Experts of a small language model.
Size: 20 layers, width 384, vocabulary 8192, 109M parameters.
Experts: 16 experts in each of 19 layers, a softmax router.
Training: 462M tokens, 4841 steps.
Below are experts of layer 2 (counted from 0) of a mixture-of-experts language model. Rows are named router (the router's row for the expert), down (a neuron's output weights, with its number) and show model dimensions 0-191. Each number is 500 + 40 x the weight over its row's rms, rounded and kept within 0 to 999. Numbers have three digits each.
Before each expert's rows: "comes before" lists some tokens at least twice as common just after its tokens as in all text. This comes from a sample of Wikipedia text that the model never trained on. Tokens count by the router's weight.

# expert 4
comes before: "-", "|", "=", "The", "In", " was"
router:470546459512561521528412506533500533478531427445531532493535501482499508453518488491506471527497445482532485506449479433453471521461497479477563533408474562417491499508512564492442517505492503478522439411536507550474505476494556442455545534470510528499544564528482467463557531491529484520566467423487469472509365520514568524553500534513474444514481456511444515564427473535537547478491481486559489487467401463506575586495546491420503528518623457524577531522566574484466536521505536550529508506529523465523464557540553470512477538496405444580533465525557485525488492551493482457
down0:521532456519496496548557525498451446437529509502589453489525529510502469608563610427436479549502582546431526539507504509419514494532464489523468569481542504441551466523490503394499431564519509504474481477499486426563531557532533561509536500475537513490507533542573504484428527469516462538468521476473549492530516509480498560447493514474579546554516545485503437537524554541473485525480533496484424547501543506425519473475525475452516490519491506523502447444446542484456432522502539477457522450465568531540525505428532474505450459503515537465471515549465491520412559528536529442
down1:476493465494447495584467507478499454505478467535510491452529462432505433471516523518548521513521540527535501558505538490487464507538484588521464510518539554508535535580478495510523526385512455526444492497516393486505553500495523479410433519472476499568485515548533557516524542506515584479488534474491503461533494499513546527460392472510616479514537483487448454506422479546491515529514521474508464494538507524527504489445521550504481502505519568499451498524541425490550515504525500554455490474527508429499442544504538538478492469494496477502409417437509625508537450583506526422
down2:530458525473487492501481474444483431550502511529443501456459434477515480550537516499496480500547568447532453505449517462563467489414519507584510477532584458475494389538501533550481515521541560508556532496495448406513488515543428476539466489547560504529504448487509498575556470433534546526504496509518492540476498521485557453512479542501443512488495436495500525421457479445507487507551487510536599609434531517504446481473526529493566536481494485511429517429524481457457443432553573535493532548448482405478452540512443461492508525483437533547448491474472560521444500520433469543
down3:514513506394457490534494507507511497466540467513472502539522366519497513521526489473431483522529562539462466483489544479510519470462480437443490459539540463485538448494493458462541536495478487456517475535490461489468473496521535464446482501530452506524447511458514484534562453492538509479510531500512527405520438512448522507478554425569478500584564467500544508459453502474505472559483498491507485477545535534454485440567515468485516570540553563562485441402471539482466440568516474561487552483445515488505457472505467496546477513467473492444548498508486483487523515469490528549
down4:454429503497526537507492482495494452453609436625562520540519559437499459519496495550481555468572485468509501550490511552509504508496515526542525534495488511489532554542590500513500439539492477509531528568544547450492473542517539523513519517466519485503480478535459474473470496482419540451444521475482479619486462544629468524485550488495449524408539577452492478507493504495499546488457488485536514508526475526469466471538563520490481525457538448400446516529455534521517577505448456434417467471556537473554496553469506510615506441556511541527464531496442447428553490429483526547
down5:482477496535440494457523486443465503457551529462497463547512456500461462545468516505467549448483462576480506495504500465549540530518490558560542417559469469486550515520473438516474551535472503492545453477567540526493497564457549536555562481483511467468533489468506484590560503571554534500616556532449552479425425481495472612534498518539483507477534468465449505507467423464490510526474491533510462498447529477487453496481455463553532510456572529509472494502552409544477459498522480536476431508559471527500494465451523503472519459476479495546501513484532453520456601502468509460
down6:412500515474491547429537494556508459442516465503496533504464537525501504472530511498520558485436618480450537471513461465482512481479467469556504452522537440455567460486517453566524467531454459515464513469490457432508495507464447534467486478430504452493453429539509443504430480572466572491519530476437474510475498542528527533541458554460549544522427500505488494530553522505488518483534530420463497518462467465430456507520478521453504438456476446553483483460529511554488473534493441456564574522477484498509526495455484456444472438442551524470504560508468491564514513479448497510
down7:515512486460430491463498465498463465661517512487538535468443480451469537477521507550543478524523512516476483544552492505514526452514461500435546507518414464550532507462491461464551468447506570498470562466544497415510493568484471458483489461486457513509455451491556514506469528474464511470517513479352463477486550490499451537495552562505467514443509496438525516478493530470493416532473547459517497503498535473483525493476473551488489561562501522483492460461538491505484430414489498499491556459416495494487518481436482479497479489531496438531514560494508508463471410526502477495
down8:523490560503549557570439511476553479513436594525492501503432492534521488469473527515444511561461523489567549506416505427498477408514518493535501498525460504494487498541542492492471435478528406493549484511466412558480458510553486543463576520475472553483515415547489528564455459462568534551473452534482555481492608462472582516448509457518507467523526531518516501518503519548518504443508453603549465528545511490439530464526508544485516499472546426438462510518446397538487484461483533542514570423521512430522530503482509499533540570552537483468533467518515568486542463508491500502
down9:505496444498509493498546478555476431446485420507538493532580412458478452559547448554484385480577527447445511500552540518526468447442509510453501480544510490501490508471469458556541487497470542505479513460508525493462487417542580515488555550520533467505512455436523513514554451473503495458486489478486477455515467496483464477456481541507533517479525485501509555423539451463533556551457527507492455515486578519494423462477478476452536490503515478476501560473481473468592491457502461511473526526430421505535543536478486533559493474533465498445481534481562477513524580536529519467

# expert 14
comes before: "|", " to", " of", " in", " by", " for"
router:426514520493545463496400507584570547467468536460498494441513486460521496485520479495467509518483431521520545483462473543468490487495448501553519526477514519501617516404498512551559522536431486546605475525474508521475565458449464455540509537479495539452517438476494516529528498487475421506501482534518481429565446497514540561482468487523538529530485466482438508569491508519497515448561454526556503461462435497498492508442480470513548472508445474479546518492408481496519517571527528509505496443549491519469489454585527503460558492490513491510414556542474463495524494518542471503
down0:545475529489474526496461435497505459501442569475539543525465567530479504543523453468470454546481499536475504571482437518498455491517534541458566475506490515458459528458543515565451443477522531510546531513565594559572466486502492526547575521592517524472541530539548582476513449570520449493532539467528517497551491463482534452571562425429496519440528492508458473403463533472490499488474517462455460534538515511494504469487507481498554514563481433477544390477501525396463483517532488440511581526520425514455452530518511586506526439462527395468532546455501534565516557452538487440
down1:474479548424490410496479524508448546470553497438459567497550490542538499529470578496485415496401491542519507515448507460459483492570461482484460495491523443479528493496523424493500452512532469444532480468450531512525434528436525533478542427469535484452405504516546445523470523535486431477540515530502499453491509463530562510478539517524466491505504511531438471496517490472440453496472497425499514468502533555485493459466426405497537512547482485504531546506548497431463557523562594509479490501497483580518588445496461524536527474543482603492404468498438475455565571476456542559
down2:604592516476435484476510459445479444522500479481451521527516514471542470520474566494472464516448570537506497461468514436474491481556528517534504545436469548463493487474504515637510506519522483559486499515479474501536504489516469597523464482503509532510503447536503435473537452414429519538488526452545523588520418472455472584497485482483494541512516523514546484532503540562388459568570540502423447468556508456541454547492522457454505566525452477511546483368443572514504535428472470503506545525562514543450594433490493483435529507394516502493547484497518564547466488507515549531
down3:481436468486501475516520507471488520446529565451533580464477455523410519529511476573449540442519475520505496414483526511536503529528502516457450506527576512500505519463422582420512564582513485438498466500479496545558487489467557547487540516469477466525538543547580501476463496529492477537539500458456563492472467504489422503502478532522470511581514541507472550517510523471514458512398511468498498441472542581511535546556560453472444490408441516502431491462498498517470485469526424439461432499499482453467472485527516574528500537553523495484514571500484474520496468445484568545
down4:539436480436483538531455523521523524503465424420497528531544368492561490561538485520438464515526516566480519561502500488512544488435458491447553504514514592540475543499506523524572524466469460462549478491526408432554508490495529523556461465486558488529526443501584553492555518498519471499510577498458475551588570519531441544515590515505420539491501544502532551521538516506543516539513495521501440429555526455466473569550498511486439507509518469515469389456490487478524572533469495482502468541536549496459495602532534554451573441571506546530536479563434530520516527500443558414
down5:472474549450473498453501476482502520495472520470440481544450499538540514516574547514478528460491567521481496446501517496532536514522564438499402491481434568496494547481474545495498461511517503509490530569485436520491498532527486501491520487474573528562467543505558523502419484565502591424496566536464553463495494517515437508480539504533513474430495439520532468529412533553484391535512551471499467435497489535469522456463469514509510530431507592482498507573483515538465528533467513511505508442501574466465582486483437512415476451493491475500536466484431584519425570494477510484
down6:478502464470459490484506512482495526479571520472529514561652501436510530503508497501467486548489512519508446479537470515482465470490462465588495503511586479495499522513509574450476472547508543497474499544545531559461457533446523435483396474476541532512441486445474485520582468427502439460466469514454484534473521439483468544448514527441479512462493494503487496425567473534529520498429534525478443553471503521559481441516517453519489478522467481509571472405526507468468506523496433510520492488527485531484491454550517432488510477561506535502465512437556407505528457538443450537
down7:500533473531502474506466543531517512482444523519484502568494441530472452459480558474490524525524499495500453475504525591532484463491489489434566428496465498553524591510507416485526479485516400506516475547492474542543472613508519524515558449481494523443515577509544446549546504494556491539509518509566481552486482524489449585521499540466505532509468511485492530469453463475538453459503465450506507490547510476511426463589539457587530422480505501441441534454461486478524509503414507522548476468481463501469563500553556495483516476562515565531500538524401478490485544480509481559
down8:517497502478429500491538458495540499502520550504538484517516545516590488564499441450454575498504443522495536496459542436590492490465497466446430488496538488501570585502505492514538597506496485428420480523466467403452495540424541471433491453492440518582514446488491502462543490461454501576476477511414540510535537525459516526563461468497584504424554525525589489474517579573461475492482436465505459526459530426494487489460523529546508503499537530519523518485452494475536547421474464488529474473423518495542553454539453500455444447546476482511552539508455499529452536470464540479
down9:470567569490472550448487555460432430447503523460483501508526486551485553506567551507428490486480494424463457546613521556562485502552553515463557430496492569498436475511547480462413461492447450464493450531511383564531500609516491470509517511471466492504556538487499523526454460555504494602508472448487560563506564439548467551530551487488455402403519511562556470449479499511519553519569500520488540532534517485522517437468481505511471477409474445532523485516464524528443477518520468436517497565489512492520513475473584480511462498499503486469553460440506543498515477505456512533

# expert 1
comes before: " |", "\n", ")", "  ", " 0", "–"
router:461469515451592454513502510555516488492476497478538484452536510453467519452436529496518573560402496428505547494441524511512484556456547478532486572434508552485519508482503463504432560535519578499518480480485534499452516492494411426475599587498515514608541455561467434598524595502511496495497454516489537455514439489485512520488461492474469460538437454567479487499463508498555471510467519512537518500454477546520571484499407449470476494498461508539561591570526515523435461553558531502447476535478515461475515458513486504474483541437443416527428507521526454514524511477513511561
down0:499531517521470581458466478574446472490434529477490517553504467550446365520516512505502500498487520557494431465431391473494420549422628531533489470503595542401468569525479515516579448477507547434516596560486468493526497541439541524516558490537558535537509505547529529499499505490484536538542473544468449541426539518421501461504568558487444555539470516519490509488499467494500475463433481504472480462570485490466469473517514456549504466511549489440487502485553509464506449457530492507540565518447502520511498487493424513485508552483489449528505518465454474568465531487489496511
down1:501479482533517540480460456485512455433523453452488549585536471479494547492462492553446485471434496505553550481481487513507509448364460476542514481451485446524486504498422487483502536532517465458521466502562458514546560479444520432571504471531492461487414539520543563488571554580482530549513485534509533490499403537464458448504504487512434520449483512502561555490516473574482494475432491512490457523450507500448473537414516466517465498494561503477506475496482559510382458484469426507503447524450501466537462402435530511506439489517461540455514538449498445478492441513443474509
down2:438492482536512498479600490502513473505508486452488421512503430503561548407500555494532516512524476511494524564460524491546526570521444523537507484504446517535486470460555520527522555549482505505508516522460503502538396508440481475462478513406575442478466565502478470537549442569498488477639486546481555473505489562599528476589408483489536465466507387544466507510531529535399557491481477458577566522548474494502473583484549548528586472454484450545430476508475475486436498512526507509526467544510522500492520492441524500482484519479452548471510432555503509562532463516480388470
down3:446502482525495501562551477475555472452507528479439534499451436499558434535539522489543541506572505529479479587480554529483508466492565473497502557456501499436457492480552488452511510441540454537534416433418474526527462506484489491439572542521516500489449419533579492498464482479523540441443500503455562511505440511502527446452513599499569424445480512484497558534522509500538524508523505523474526528495478501524410563482493503502507525496483514524438522533440521493413480400536566509531489468426567557434557369557521525587462398518479505536494481529513548519562435507498490495
down4:522492485484425431464490517498551456528536506523524470485484453416520399484555519485501486566565530509513527512477519516461503465530471549462450449527460504466482506481514522541578484482508509456434520498459474434530560505469480436470463503474486483557537536468492453489472507489463516443495455473448454450504573484519474483504494496492444445455508495509569512470520535485533445483444483583470533502522510528533499478545452534605546462526467502461533530475548505495493466468520524475531479464472522497469508500461483533560507522557547543499502569554499524505448532503435527538
down5:495522464515469582420406538529500538537469635426439466481540441617513495502557516504483447475539526584490482538487497421498566514545527493537534539481522478507501489496576532427463449515577511463515493533533474518488486480520505489515458522504554537517526457585516536553504483476478528536445510540465527477486564489488509544479468618438491505488532530469505487553535481519486510511437444487483474504506465483479459490488550457483521522527503492500482621495533428493510496494602486519559460459594485556451560482499461546477602492530565501562530474502449535482477504440526428500
down6:480520515459511575501469486456518409483467488508449482503533550528454473567393479565481482468483446480371538536530506467510493453513460492453554443532493545488527450459563470447462461516496525537542435499570473467471447503456511462451513511570545532522439478479561459453490476505510493498446557539494417538489447613521546432525538453463452577456463500473514515529416478499481441547541485505526520541546440523522436518437560521458440485483484483528510424600516501502493487530484437462499541461511522472499457507450493556482467474528488528500507565467457451445519449458414468494
down7:476507566447558503541554479504437499453564470524430501494529443422497508431527459472486535462541497380510565463489524482515462495503542482468573492501496506475526503462451485527467544541525489427479493542550458525527487522466509567496503516526523469487487503478499524521590597492556542502542530521514520507547453458486459456485588482533509520433476497504495504543542516498458515544471498461536480443542595508446469511484524508499475522562583554454485512520475460450478486463548481527507522589458480495546486520523462470501523529513505406391512478470447620459514492510427472483
down8:520510433454459555455598577467454413429557449542487539578505501546540487506431547499437508460489517531472471485504465494497531529486496499522417582477456499504559511515465508430517433528513472497444534453588526508522543537488556427423526516514459395457435481462467536489530542526582488466502510464416503521508521487550522524450476539615513513530492497472462507483531410478498513565540515438443543540570506447497509459502573492465495605535548449522531430474455398475425473537484546523551473560388551503465502453499500507489493503527564543516536462502428490471455490518485456497
down9:497524528526491447528537495457430505491516559507474514492464415477479543490520452425507503489518561491501469452514497488559509523492478477498470538466548512528478472503513569519507456489539482545427488515534457464524484453463516488514474494527514507539513657533542489450508403622497494496487526476515512488465474436468584455421452464513516521494481494433507552457570492488484560565581484472535553487463471479503541547501454515463473545450466534536465521529475463502357534463473436459603560506563467514492395494527505520500558519479480513508594501461444544587496501507544473519